Experts of a small language model.
Size: width 256, vocabulary 2048.
Training: a variant of Muon for the experts, 853M tokens, 3254 steps.
Below are experts of layer 2 (counted from 0) of a mixture-of-experts language model. Rows are named router (the router's row for the expert), gate (a neuron's input weights, with its number), up (a neuron's input weights, with its number) and show model dimensions 0-255. Each number is 200 + 40 x the weight over its row's rms, rounded and kept within 0 to 999.
After each expert's rows: "mostly gets" lists some tokens that are sent to it at least half of the time. This comes from a sample of Wikipedia text that the model never trained on.

# expert 26
router,247,228,244,201,200,164,181,196,181,133,290,260,236,209,172,129,208,216,198,166,177,125,219,252,177,192,177,191,200,228,294,211,284,189,192,79,143,161,208,188,229,278,210,189,272,204,257,241,152,267,202,211,226,192,194,169,164,173,208,176,228,121,197,265,117,246,229,196,224,151,182,223,174,194,205,168,191,216,215,161,226,203,229,188,200,234,205,132,125,226,187,130,141,203,179,178,214,141,207,121,189,220,157,186,211,248,131,260,205,242,270,215,217,191,256,217,234,215,174,153,252,196,223,228,229,180,185,229,172,195,243,281,132,200,222,197,168,149,151,226,163,180,245,152,217,259,198,219,208,228,220,157,267,189,131,150,204,254,192,267,145,184,206,180,257,211,168,149,247,222,198,202,214,207,248,205,220,204,178,206,231,145,189,249,252,232,146,233,210,134,243,242,179,152,167,186,186,200,237,302,190,198,212,263,293,213,309,261,190,155,188,254,166,216,261,201,181,234,206,262,184,208,174,189,215,180,184,171,171,174,197,163,193,148,188,227,306,226,243,221,196,147,197,213,258,153,269,215,104,188,192,229,144,224,195,158
gate0,173,152,272,215,139,190,165,155,179,138,219,236,222,206,184,219,245,154,133,191,148,130,191,232,217,218,210,253,241,166,198,174,263,213,204,202,211,215,162,208,229,173,142,124,228,198,175,218,170,229,166,175,208,185,194,245,151,211,210,160,310,137,137,240,187,218,190,167,191,129,213,202,187,208,222,243,239,198,164,160,221,184,190,199,220,196,147,171,149,250,232,208,251,228,175,189,146,174,218,236,189,180,195,175,121,208,164,165,234,209,244,188,167,217,203,211,211,168,123,217,268,221,175,223,168,83,209,199,199,132,260,220,94,185,189,162,166,186,165,263,170,128,236,176,194,267,283,293,150,246,194,215,294,321,152,198,230,257,188,229,220,142,182,165,218,212,129,103,216,239,212,167,249,209,177,211,193,251,185,251,220,185,196,236,228,155,202,239,156,202,190,187,163,191,219,176,220,219,295,190,239,237,236,197,257,282,261,244,197,138,168,250,178,224,218,198,221,225,179,181,202,204,162,179,177,162,217,215,104,234,199,219,196,168,202,180,270,272,261,266,190,149,173,180,281,202,225,153,189,205,231,270,242,226,161,162
up0,244,267,144,191,237,153,148,221,186,245,188,173,126,175,181,89,186,224,202,240,223,231,174,186,209,215,274,126,175,189,261,186,148,184,148,199,210,186,244,237,184,230,296,209,220,213,190,249,200,148,204,126,183,155,193,203,178,274,239,188,148,182,281,199,221,190,187,239,201,177,226,200,204,203,211,233,224,153,216,180,177,221,169,188,148,280,189,180,229,151,188,234,178,152,230,159,250,207,126,128,194,210,175,200,238,203,212,258,210,195,201,232,232,197,158,198,251,214,293,213,172,176,158,219,168,227,217,191,194,283,205,166,191,119,278,202,188,176,204,146,229,220,160,195,210,182,176,168,193,199,203,264,160,159,177,300,178,141,198,200,165,243,265,230,208,173,265,168,145,248,183,185,267,118,250,216,255,87,226,145,143,170,152,103,180,228,199,185,278,221,189,182,232,176,204,213,196,188,154,209,199,184,217,241,155,148,206,178,285,177,217,175,152,175,208,154,155,263,240,132,215,259,212,170,218,212,178,173,320,190,221,242,177,235,222,193,103,189,225,158,266,264,221,187,255,197,163,266,261,248,209,198,224,176,184,213
mostly gets: " population", " Location", "^{2}", " area", "•", " district"

# expert 10
router,224,272,240,231,190,225,170,242,247,209,91,188,208,270,216,191,220,234,161,175,200,238,128,167,186,211,178,176,243,221,303,106,144,149,141,262,265,216,230,220,171,255,214,165,204,213,265,172,136,260,203,200,176,174,194,252,197,224,178,177,266,180,193,222,190,196,142,194,225,247,165,227,56,240,215,154,198,219,160,268,170,188,166,189,172,193,235,235,221,245,219,202,266,207,231,182,225,181,226,227,199,182,158,173,156,184,168,190,192,172,146,245,163,200,177,158,180,219,175,163,167,180,292,204,242,227,185,205,260,187,140,197,217,102,193,191,192,200,217,171,219,187,209,161,234,99,188,165,180,224,197,167,179,227,182,169,162,182,182,185,183,236,210,187,161,207,185,300,148,233,186,234,237,158,187,140,199,167,239,219,216,170,242,237,182,224,231,135,174,192,269,212,298,222,82,216,197,91,242,114,168,201,257,194,244,192,183,239,191,189,174,204,241,224,214,207,271,197,221,230,217,169,243,213,149,207,169,202,164,169,203,140,237,215,160,224,227,177,195,179,288,203,237,191,112,222,304,148,111,156,213,220,182,180,183,212
gate0,193,273,184,192,200,204,136,276,211,103,178,213,205,185,220,180,203,202,169,227,222,232,166,167,184,211,203,211,236,231,230,194,109,206,183,241,222,157,161,170,204,221,214,219,245,250,245,132,165,230,240,206,128,146,250,232,252,170,150,211,220,231,303,171,172,171,265,249,207,222,220,225,139,189,152,192,127,199,191,257,177,210,166,209,176,227,159,203,192,196,217,166,242,195,232,194,204,232,192,245,171,247,224,219,137,175,204,221,254,179,173,200,85,201,170,149,172,222,199,206,105,271,220,175,159,206,243,291,201,223,164,263,209,188,243,205,230,184,187,195,176,178,224,203,205,138,183,180,216,174,200,207,136,207,209,172,152,159,207,213,112,266,167,203,204,205,219,272,204,224,121,111,219,198,226,155,185,153,201,266,221,196,230,204,238,215,258,138,159,166,296,199,250,260,190,266,168,214,214,152,239,141,171,169,275,235,158,306,275,128,116,108,213,191,206,219,210,216,158,190,176,259,221,145,206,186,191,183,155,190,162,197,197,161,177,188,173,187,253,202,244,205,232,169,169,148,256,198,129,287,173,170,170,96,200,232
up0,173,315,217,269,156,198,195,240,203,161,204,262,187,181,166,207,170,157,215,204,197,262,239,243,179,264,199,214,176,256,261,187,92,222,183,140,269,271,259,220,245,211,194,181,266,245,196,148,168,165,184,147,164,179,187,214,240,181,153,187,234,183,198,138,173,244,177,204,167,241,192,222,125,140,212,127,211,264,178,221,154,172,162,266,207,212,197,213,229,246,229,166,205,214,177,198,130,219,175,247,205,152,177,302,171,146,251,140,180,165,203,210,162,183,124,121,256,239,228,230,184,244,200,196,224,235,255,246,158,270,175,257,166,238,247,169,191,220,183,177,196,147,127,133,194,158,99,201,200,221,193,218,201,236,138,148,200,149,199,241,195,187,193,297,196,158,155,242,180,223,225,187,198,205,256,152,197,260,132,195,202,196,148,163,242,227,197,147,226,143,215,223,192,195,176,196,142,241,230,208,194,190,148,243,199,209,118,237,297,245,174,230,182,176,243,160,213,175,217,186,189,203,190,169,155,155,151,160,211,172,182,264,214,189,197,188,252,204,154,179,225,145,190,180,211,232,292,240,144,205,118,175,223,132,258,252
mostly gets: " S", "g", " E", "at", " de", " con"

# expert 8
router,158,257,224,178,142,193,159,182,137,214,218,124,208,172,187,252,117,232,241,170,173,93,202,178,250,141,263,167,208,145,254,184,238,214,154,139,146,168,224,189,205,192,215,266,231,234,160,136,243,156,181,211,225,208,126,138,172,211,259,190,261,190,212,200,167,158,230,196,169,170,154,210,254,159,150,152,214,168,192,200,188,228,233,152,195,274,254,176,250,225,180,214,234,87,238,232,170,214,273,170,256,147,212,296,215,188,253,228,198,235,202,168,157,199,158,180,185,216,176,226,167,166,159,181,137,174,226,171,228,225,139,266,154,113,250,273,193,255,182,193,174,165,267,222,106,180,236,246,175,140,179,256,177,185,221,257,179,170,174,300,175,200,203,212,232,98,178,210,170,177,238,200,169,210,219,214,212,258,284,232,206,274,237,155,239,229,125,159,160,203,179,196,178,194,216,186,225,188,184,158,228,175,203,167,238,223,168,119,226,190,180,240,189,202,226,196,224,188,235,244,196,238,185,172,199,188,187,169,215,129,184,260,183,148,238,185,200,254,167,192,208,206,233,176,124,166,153,238,283,258,221,175,211,164,267,228
gate0,202,193,216,179,226,184,208,110,151,172,203,146,201,133,196,228,254,137,212,122,214,155,232,232,158,182,152,282,193,225,210,213,146,281,179,221,171,164,167,241,217,219,204,218,206,169,162,204,194,146,220,160,263,165,141,183,186,158,157,127,287,175,157,226,238,215,186,158,192,262,140,232,263,228,168,224,218,206,159,195,211,197,178,193,169,192,200,207,201,166,135,159,164,272,200,238,212,210,201,200,200,202,213,278,178,147,289,283,180,133,218,224,108,232,280,239,197,195,142,179,257,186,242,218,192,228,256,141,251,190,191,163,223,187,66,150,133,207,193,290,299,177,226,186,245,170,244,236,194,161,129,253,199,180,200,151,228,152,201,240,187,196,143,207,218,245,175,199,174,173,231,190,227,265,183,181,209,303,174,155,204,209,131,182,229,142,148,135,174,134,213,210,201,170,188,182,242,202,249,141,170,237,290,216,207,209,182,140,247,260,130,221,271,164,221,195,259,253,163,218,210,162,266,240,217,178,244,156,143,222,167,229,211,211,242,198,143,205,168,231,195,210,225,219,216,162,166,248,192,229,194,202,186,191,202,202
up0,230,202,215,195,201,177,184,270,238,178,258,216,258,221,124,215,234,223,204,170,236,244,220,217,211,206,205,130,189,174,211,157,240,117,189,190,187,166,146,261,171,205,259,165,180,233,215,185,240,169,144,163,190,181,225,200,209,199,171,243,243,148,136,131,259,214,183,184,223,246,230,158,197,157,188,150,233,239,227,213,198,184,205,232,164,175,196,209,207,160,197,231,145,173,203,115,218,149,187,136,164,236,157,119,203,246,165,208,239,270,182,179,221,243,136,185,174,197,241,167,159,233,163,234,174,233,168,173,151,218,231,225,210,260,273,223,241,148,170,194,164,234,167,247,250,220,181,188,134,144,117,208,214,144,178,251,138,152,187,255,199,202,297,210,197,136,258,245,187,227,194,201,136,185,234,213,199,136,267,211,178,190,262,137,172,297,256,227,280,214,213,214,157,210,133,222,172,148,217,257,225,189,284,179,264,245,146,240,222,208,208,203,115,181,199,173,150,217,190,189,103,223,171,242,163,177,163,228,257,160,197,155,186,193,120,189,303,214,236,202,261,203,248,125,153,157,280,155,159,149,210,207,185,191,220,136
mostly gets: ",", " is", " the", " in", " to", " and"

# expert 9
router,183,172,212,116,230,163,224,209,195,141,189,255,211,182,229,188,245,223,189,148,193,192,218,228,233,241,171,251,116,193,211,234,173,222,255,175,139,272,182,209,231,196,175,220,157,177,135,202,167,230,208,180,182,199,219,201,177,215,103,250,154,237,192,252,249,222,185,160,258,234,162,235,147,185,203,39,202,256,195,209,213,165,90,183,165,199,203,229,223,145,153,266,122,216,177,219,132,144,206,158,178,167,232,204,183,209,148,215,165,219,242,157,191,210,240,235,257,224,208,353,213,222,196,188,247,216,202,246,169,255,244,266,242,226,197,220,200,214,221,163,192,226,145,131,159,246,169,201,209,233,186,266,202,207,170,264,160,211,245,166,179,227,195,127,234,221,185,265,191,187,267,196,168,220,238,192,199,192,193,204,187,197,141,287,268,233,132,281,194,194,300,211,184,241,161,246,195,147,281,219,246,173,162,193,181,148,158,223,187,249,200,218,216,166,267,237,185,198,199,178,219,133,262,239,227,227,290,182,187,183,191,255,137,233,204,163,234,171,180,196,179,216,215,184,221,229,164,176,189,161,160,195,91,209,190,191
gate0,231,238,192,183,200,239,242,218,224,173,175,289,230,176,144,202,177,164,173,160,173,202,192,240,208,185,133,269,240,256,233,240,174,270,215,215,182,274,220,233,188,181,247,207,145,199,183,185,102,268,200,134,241,155,316,245,191,248,224,227,234,247,230,157,181,196,245,237,232,156,133,258,175,203,217,235,199,161,163,209,181,259,149,180,235,164,219,139,192,178,93,167,184,195,224,250,148,145,202,266,191,194,212,203,260,166,81,190,183,250,245,199,185,202,119,163,176,214,209,121,229,193,222,140,215,205,176,127,182,242,227,192,260,148,195,208,87,198,123,162,219,221,139,174,189,207,252,228,196,195,185,218,244,155,193,193,187,185,220,207,243,212,171,184,167,165,161,193,251,204,192,154,155,192,261,157,168,178,189,164,216,200,173,150,162,202,183,211,163,239,196,156,272,169,237,160,232,236,241,223,188,121,189,227,261,186,229,179,252,177,308,196,141,231,199,149,189,179,120,162,224,237,205,198,200,190,211,131,210,216,207,192,208,178,137,262,211,164,221,214,251,110,112,233,253,137,157,265,196,251,209,226,171,195,216,218
up0,243,241,171,168,238,245,235,212,208,160,196,241,235,174,185,250,191,172,206,200,157,183,170,187,187,198,158,248,208,269,163,208,127,265,146,220,210,273,207,267,213,147,260,224,176,192,141,191,149,310,225,187,205,153,261,279,223,245,235,236,223,287,198,180,198,182,249,242,173,156,97,243,206,233,209,269,171,135,170,186,211,238,92,174,222,183,179,175,194,174,134,227,174,233,221,177,122,170,151,246,172,197,184,194,204,202,124,181,169,232,219,233,188,197,132,240,179,185,237,163,218,214,176,172,192,191,214,158,158,257,233,199,284,160,248,202,95,209,144,218,204,233,67,171,213,180,251,203,243,142,193,250,236,142,224,199,164,175,193,210,226,278,200,217,174,168,171,203,210,183,144,185,164,176,220,161,178,119,224,151,219,234,194,210,151,146,187,221,175,224,151,156,248,187,193,206,257,177,201,201,192,146,170,225,279,215,186,127,241,142,290,126,116,236,197,160,204,170,159,171,274,181,243,251,166,202,216,161,216,214,173,195,263,179,139,238,213,244,233,203,245,182,152,198,198,152,165,241,215,200,229,241,202,269,222,214
mostly gets: "d", "th", "k", "p", "l", "m"

# expert 30
router,188,190,269,174,179,211,84,229,231,225,150,222,180,261,204,291,242,195,187,206,171,253,227,101,208,222,251,240,253,217,172,145,187,196,208,284,194,188,252,205,195,251,241,225,227,210,178,121,187,209,212,106,204,201,232,222,194,172,204,176,211,226,227,193,224,203,198,197,172,195,213,158,223,276,190,213,200,159,175,170,149,170,184,188,158,218,194,258,166,190,216,261,170,112,187,252,212,238,223,212,194,241,273,119,221,226,188,165,239,243,286,266,239,201,177,185,163,179,202,230,277,222,70,204,105,205,146,299,165,188,237,196,224,224,145,210,121,222,155,138,161,249,151,235,276,174,190,205,164,227,221,181,201,184,211,187,209,223,214,219,164,171,186,245,220,125,187,229,199,210,154,177,127,208,249,154,207,250,174,221,202,147,171,276,214,200,146,191,186,223,172,329,255,158,260,171,135,207,269,239,222,137,152,154,194,197,202,125,219,189,207,248,242,233,158,228,223,211,210,201,193,203,137,179,232,154,135,210,239,177,196,220,219,230,285,168,188,152,181,191,241,139,207,173,164,155,222,171,163,176,204,222,165,255,183,193
gate0,83,207,220,128,188,267,175,185,181,230,151,131,242,202,230,265,188,240,222,175,212,253,226,166,229,215,200,259,199,242,164,197,97,196,270,256,243,194,230,191,159,156,200,190,175,120,164,128,197,230,225,143,165,186,207,211,200,257,174,223,229,279,190,236,292,242,187,235,154,259,220,145,250,252,167,184,260,204,186,123,212,159,213,242,184,229,177,230,151,203,230,227,167,132,198,165,255,199,219,220,243,227,215,184,146,120,162,194,182,203,231,170,222,245,172,187,149,228,146,243,231,263,192,135,132,267,162,212,142,177,194,133,195,207,149,214,171,223,181,136,145,163,181,206,234,205,244,220,156,221,179,197,212,172,245,174,219,214,189,153,212,139,182,259,129,249,167,155,249,228,186,216,225,288,211,184,164,194,195,214,247,158,219,192,252,202,177,202,238,222,274,221,258,213,153,245,159,239,187,189,242,212,164,279,181,241,138,146,197,200,223,181,263,138,147,119,296,143,180,191,238,223,228,234,189,171,168,287,219,147,232,213,151,170,184,194,182,234,246,164,216,196,153,243,178,214,163,179,208,253,263,227,179,162,247,148
up0,292,208,272,230,187,175,207,220,259,112,231,217,139,177,218,159,179,249,225,225,142,228,153,256,233,161,120,174,180,185,222,231,204,155,146,175,188,196,188,158,188,311,225,250,200,280,227,238,209,232,177,211,206,231,187,176,170,169,211,184,139,198,192,155,111,200,164,151,210,167,264,271,145,194,236,146,90,182,201,238,200,247,175,169,241,204,213,143,242,182,198,158,180,210,210,260,174,220,194,170,164,189,162,281,286,278,263,233,227,146,163,211,149,176,234,208,222,167,266,173,207,196,247,239,254,118,253,176,198,211,253,229,223,231,240,154,195,246,215,229,271,198,216,172,220,212,173,194,260,151,236,195,221,180,147,270,153,160,207,174,198,221,235,137,292,181,242,215,169,174,168,198,191,134,206,243,210,212,221,188,213,207,168,171,164,222,219,148,215,184,170,112,252,220,188,199,191,185,208,279,121,231,208,190,175,198,278,219,217,230,192,231,210,179,283,250,137,273,229,168,206,182,192,142,258,252,216,201,230,242,192,178,235,223,231,149,223,206,168,254,222,218,285,181,201,304,239,216,247,210,185,176,194,206,135,228
mostly gets: "S", " S", "A", "|", " B", " A"

# expert 15
router,251,163,149,162,192,165,211,183,83,204,140,279,186,125,223,138,283,224,192,238,124,244,239,243,205,208,249,208,175,238,164,168,226,159,227,121,188,230,193,176,184,182,201,147,239,189,156,196,163,258,226,247,194,229,182,152,265,181,205,226,198,254,170,197,161,159,180,195,213,234,233,135,151,241,226,294,182,289,182,234,212,127,164,252,227,207,240,172,188,208,227,285,213,196,180,282,175,134,203,180,215,116,182,158,248,183,166,227,187,122,281,242,238,197,199,226,222,198,212,261,126,223,205,154,153,163,252,252,147,193,224,225,231,268,192,180,211,233,222,216,215,153,211,215,199,196,204,168,212,193,230,315,189,230,229,207,227,225,159,201,262,225,239,202,202,189,218,167,237,173,208,206,219,161,230,200,217,233,302,199,216,209,138,265,138,198,175,164,193,209,127,173,188,232,233,251,203,253,226,137,187,227,169,122,194,234,240,172,210,167,259,205,156,200,146,226,153,171,146,92,217,184,243,134,212,207,199,163,206,243,205,199,189,299,252,270,143,206,236,222,138,168,255,174,227,211,183,238,186,154,209,256,217,206,181,181
gate0,127,232,195,203,135,192,208,234,199,210,251,240,198,217,243,194,209,222,238,201,115,227,163,247,234,154,123,237,251,207,185,228,311,207,256,215,254,149,241,198,230,86,118,180,200,165,196,204,135,255,223,187,169,215,181,190,151,189,153,207,197,189,225,133,164,155,235,224,205,185,177,191,219,201,165,235,194,198,247,213,214,190,257,172,185,171,163,229,187,143,194,226,295,197,205,146,218,183,172,261,178,124,228,222,131,218,226,198,206,245,230,280,278,255,197,157,203,256,274,241,184,242,232,201,160,105,246,179,189,251,245,209,185,170,218,249,253,216,153,261,161,205,220,163,225,175,180,142,214,157,229,170,219,203,263,215,150,225,136,242,242,143,217,224,177,184,157,220,231,239,227,254,220,160,208,261,208,234,231,216,189,177,211,125,161,164,240,234,218,191,118,149,236,170,178,251,155,248,177,252,230,182,143,218,234,230,231,191,195,187,104,176,102,131,205,133,233,254,200,161,183,169,189,218,201,179,191,245,187,245,193,160,230,228,128,164,210,179,260,207,168,74,253,204,213,191,174,271,148,200,148,223,240,230,202,191
up0,183,218,263,224,289,189,200,141,194,191,124,191,232,164,202,232,201,218,205,164,182,194,289,161,172,256,169,175,118,199,205,237,144,234,210,156,243,195,238,184,160,212,255,265,198,262,179,178,263,146,224,164,272,136,231,208,148,198,233,293,188,166,163,244,209,212,191,146,184,132,174,186,226,191,216,221,123,256,282,178,164,171,151,225,226,194,207,188,186,195,217,207,114,228,148,203,252,132,261,162,218,189,257,160,193,144,212,263,218,251,242,227,121,243,144,172,219,175,209,171,269,158,225,142,248,240,209,199,214,187,259,202,201,204,179,66,222,189,191,222,168,222,173,182,257,228,204,234,193,212,220,269,204,169,164,189,297,244,214,163,182,266,215,226,162,236,134,215,173,164,142,172,241,190,168,147,167,195,185,259,137,263,221,242,200,214,163,264,145,171,171,220,227,256,151,199,210,189,244,188,198,214,167,201,175,221,223,160,279,225,281,210,204,188,220,206,149,177,239,318,200,205,223,202,200,192,233,178,160,191,143,229,182,157,206,213,260,193,229,243,247,236,214,178,154,207,200,135,247,246,275,121,170,173,181,154
mostly gets: " 19", " 1", "la", "ce", " 0", " 2"

# expert 14
router,189,210,256,190,224,209,188,171,319,129,210,210,181,176,194,251,254,150,202,228,199,208,183,247,205,226,221,158,257,169,188,186,130,169,224,281,189,239,225,204,122,198,174,194,207,229,123,153,144,142,189,214,142,211,193,209,261,176,189,202,240,212,202,169,256,244,188,160,226,207,261,172,200,238,190,206,190,144,172,164,160,191,177,210,120,182,219,215,179,251,216,170,201,232,177,126,270,208,178,55,167,183,281,170,184,220,166,207,195,160,185,237,216,206,137,240,267,195,236,172,223,253,224,168,170,185,190,166,191,145,224,129,202,200,231,194,171,149,188,218,192,265,185,246,189,202,198,187,220,257,234,159,179,229,167,134,242,166,197,185,232,201,275,274,217,280,178,185,192,160,184,153,100,213,225,183,218,201,210,186,203,188,155,168,188,246,132,213,223,254,188,231,258,175,281,251,165,150,287,202,174,198,151,142,185,197,256,155,230,188,223,255,263,244,68,227,150,223,220,165,232,224,207,264,246,199,210,184,220,191,218,172,122,282,222,210,151,148,190,181,153,236,224,190,215,153,123,119,113,195,240,197,191,211,166,167
gate0,207,244,210,211,220,191,251,277,173,238,151,230,156,239,238,214,201,159,216,224,258,137,174,263,216,153,168,235,157,121,155,176,224,235,210,178,218,186,210,90,286,256,182,226,241,134,214,191,209,231,172,220,190,131,188,165,187,160,191,210,152,154,240,209,192,220,155,142,163,155,246,216,198,200,205,199,133,195,157,186,202,218,206,163,179,208,179,230,252,207,244,223,180,222,175,177,115,179,190,141,244,225,157,185,203,179,200,232,228,195,213,141,194,205,192,200,240,126,230,255,257,195,170,257,193,194,232,212,226,201,240,170,230,262,183,138,197,156,168,234,157,187,261,257,156,186,214,165,220,324,208,228,190,178,222,194,227,198,229,250,194,160,155,216,198,204,184,276,199,205,239,259,137,135,236,152,209,215,181,216,240,239,237,275,132,148,207,206,162,190,156,197,180,151,202,178,264,216,247,157,193,186,239,145,210,202,192,240,211,113,102,229,214,300,161,228,134,261,199,159,170,192,171,133,237,147,335,188,122,154,202,159,212,256,218,157,238,196,157,231,196,215,193,209,218,210,206,114,174,154,198,302,218,250,128,248
up0,291,178,141,215,168,133,230,179,228,223,173,183,232,192,289,176,196,271,230,106,173,185,187,122,191,212,178,202,255,193,201,166,210,162,244,201,157,162,194,216,120,279,163,188,141,218,225,169,167,181,221,181,164,266,224,215,242,194,227,176,273,140,213,147,175,252,134,188,248,135,188,166,255,176,200,195,229,168,183,238,152,259,213,255,163,200,199,216,252,241,212,213,237,154,210,261,195,187,182,251,188,185,284,124,171,203,243,244,242,174,224,202,147,250,265,151,174,273,164,191,206,177,174,264,187,191,243,154,195,151,233,188,187,150,191,209,243,170,268,153,160,239,150,170,157,142,205,236,173,124,180,204,172,196,263,207,148,270,124,206,113,173,163,184,221,176,289,185,199,211,236,202,180,178,232,174,221,264,191,189,179,193,152,220,225,190,214,158,203,154,274,173,191,222,241,171,109,233,141,227,237,196,205,240,274,141,286,185,194,184,236,160,218,180,221,226,253,217,243,218,201,257,226,209,236,276,157,227,198,208,237,171,134,191,153,257,203,286,235,244,171,208,226,261,114,192,218,203,230,146,186,132,198,206,225,228
mostly gets: "S", "e", "o", "A", "a", "i"

# expert 0
router,177,44,264,191,217,169,190,221,176,128,130,97,161,154,158,129,173,213,172,171,157,167,199,189,196,206,193,150,144,208,157,158,107,194,228,232,190,211,174,156,199,272,153,188,140,212,254,271,142,268,237,177,194,227,199,228,219,209,224,200,168,231,170,215,177,233,224,192,262,229,207,210,126,216,248,293,215,274,194,202,148,103,164,214,212,212,204,195,219,176,170,242,174,261,173,197,176,197,228,164,170,150,146,214,191,202,214,224,161,125,113,211,157,150,192,217,187,185,236,171,197,238,273,193,229,189,171,166,189,218,244,210,238,154,217,176,234,178,172,207,195,205,166,185,185,257,191,147,178,212,210,213,151,218,131,227,213,167,158,171,205,238,223,135,187,285,181,217,179,221,209,158,232,181,259,230,208,168,255,204,217,195,138,257,208,199,82,233,189,269,201,175,247,208,241,203,187,296,201,222,189,190,223,262,224,236,251,179,237,189,180,228,194,203,82,217,187,226,239,264,199,165,211,241,188,203,174,198,232,230,209,197,115,239,143,214,213,172,196,159,204,211,175,210,243,152,195,182,33,187,207,230,164,237,180,188
gate0,157,135,201,199,115,241,215,190,179,241,241,241,183,103,222,194,205,219,184,137,189,177,280,150,204,200,160,136,123,235,208,200,188,204,179,260,209,175,141,116,181,217,185,236,193,216,172,220,221,229,192,142,166,264,197,208,222,185,160,248,181,236,182,214,201,255,206,189,238,174,211,182,169,173,236,169,185,236,206,235,243,206,205,227,160,240,147,238,169,180,182,219,231,209,236,213,133,240,236,182,130,177,200,222,225,164,178,162,142,139,224,170,138,215,225,159,101,126,193,243,211,194,187,210,200,241,154,217,164,286,195,267,178,217,238,132,178,214,153,220,199,258,177,95,177,226,221,198,136,174,244,257,251,243,185,152,188,179,243,198,232,191,150,180,166,291,181,183,158,217,204,216,251,218,244,236,167,169,200,197,177,206,212,154,164,230,118,211,156,163,210,191,214,219,213,202,206,236,243,205,293,154,180,259,190,208,240,239,194,110,184,198,278,205,213,232,249,268,142,205,292,162,94,107,220,248,199,255,188,171,310,242,192,142,175,196,240,230,240,215,213,213,139,187,216,178,104,209,185,236,161,172,104,195,205,231
up0,240,256,169,164,269,172,200,208,229,162,225,177,200,326,175,186,190,163,249,236,243,193,134,221,223,208,198,239,249,147,173,163,253,191,259,165,188,194,250,275,188,202,190,146,223,163,241,174,194,169,209,244,217,189,167,196,180,224,237,141,211,139,226,136,184,209,249,214,182,205,174,231,224,189,158,214,219,189,163,185,164,203,235,158,206,174,221,130,274,221,239,163,141,205,158,177,238,183,140,214,223,221,199,150,185,233,225,240,263,306,210,257,254,191,204,221,311,295,189,162,226,250,214,162,211,134,252,188,173,149,211,216,213,238,220,277,208,178,277,221,192,158,220,240,212,176,221,186,253,206,190,120,171,167,202,226,184,184,193,189,135,190,235,207,249,145,245,206,241,194,197,187,170,182,170,212,235,230,201,172,220,221,203,244,223,155,266,139,210,166,172,186,251,157,177,183,185,147,156,212,102,228,194,111,167,202,154,167,229,276,151,163,130,222,186,194,178,201,265,167,135,247,276,311,164,176,232,142,196,184,135,151,243,240,197,191,156,159,180,168,177,218,273,204,175,231,305,138,255,139,225,213,254,175,185,159
mostly gets: "al", "t", "ti", "bu", "ty", "par"

# expert 2
router,135,233,216,212,223,237,212,258,227,232,138,262,204,166,228,181,258,148,207,260,113,208,262,154,248,237,233,170,265,167,279,207,137,189,248,249,275,290,151,229,216,165,170,183,224,223,197,194,224,244,203,190,205,195,224,200,166,190,266,196,156,182,220,192,198,232,202,199,220,66,230,237,207,222,181,256,207,326,184,138,222,338,186,210,185,205,212,205,227,230,170,182,165,232,200,221,164,297,232,130,200,199,210,176,161,260,211,301,188,221,269,213,191,184,153,220,135,196,151,186,223,223,213,179,242,246,178,190,192,140,177,222,203,115,193,180,209,258,193,212,191,192,176,188,203,139,167,229,196,201,189,203,230,198,140,182,178,219,181,252,273,197,202,187,221,159,161,111,170,181,172,178,249,141,233,153,191,219,241,189,206,162,175,175,123,210,175,191,214,244,264,162,241,188,88,227,273,163,284,244,227,192,219,198,147,166,174,331,196,216,191,248,247,179,221,199,175,213,219,159,197,192,195,188,263,213,232,250,197,188,209,176,174,186,156,208,196,179,253,149,242,245,234,197,176,263,232,169,273,244,209,198,199,212,206,212
gate0,244,183,238,216,168,228,219,232,147,263,207,243,177,190,238,189,201,152,250,186,247,213,244,219,278,148,188,188,224,180,250,266,269,137,219,185,226,215,174,168,151,233,183,232,181,208,260,135,179,266,162,203,265,232,232,219,225,250,169,341,180,215,229,196,226,229,124,199,204,149,212,225,203,149,196,138,179,188,203,79,225,219,184,235,234,196,213,161,161,216,277,262,158,190,179,194,152,254,198,186,218,183,206,259,166,271,240,220,181,112,237,210,250,210,117,198,263,257,190,241,224,225,138,188,140,176,174,149,135,240,157,241,232,206,226,205,230,295,205,161,242,184,106,236,209,169,232,263,226,180,171,205,200,200,198,179,205,216,183,241,229,126,221,222,199,174,129,166,187,213,156,265,223,165,246,182,190,212,196,192,227,153,220,179,233,254,226,269,236,233,203,198,237,150,187,224,179,180,272,198,228,196,253,203,148,231,237,258,156,205,164,187,189,263,186,203,217,167,211,204,130,279,178,270,203,206,234,261,192,200,222,100,259,181,183,153,94,259,254,186,248,166,159,212,249,261,236,244,203,197,173,236,221,181,204,213
up0,153,263,201,179,258,195,181,194,246,134,185,167,250,261,244,224,205,268,151,232,189,185,212,187,92,219,264,211,191,210,218,157,183,248,162,191,184,153,153,244,224,187,114,112,190,230,134,254,242,133,200,179,127,177,163,217,151,180,217,165,188,224,172,173,105,191,272,185,172,226,213,191,187,239,191,242,203,240,181,259,230,218,186,145,166,238,213,219,275,161,162,186,198,183,247,218,205,169,181,213,149,224,209,147,241,162,222,196,187,320,161,116,224,187,288,233,174,149,219,152,194,193,228,167,227,263,275,274,202,178,189,211,163,189,229,199,180,119,185,221,186,251,260,193,238,192,178,131,146,245,172,176,202,145,193,250,156,175,186,209,160,303,90,201,235,147,253,233,193,190,156,194,191,222,140,218,269,179,196,240,203,206,156,182,179,202,220,183,205,124,215,213,110,233,197,230,188,212,172,215,244,222,210,149,224,206,193,167,276,206,218,238,191,155,210,206,124,229,178,186,218,118,200,138,180,200,149,160,215,178,230,224,176,166,235,228,249,165,138,184,193,296,232,161,148,107,171,219,206,202,207,158,152,194,216,194
mostly gets: "s", "n", "t", "te", "c", "re"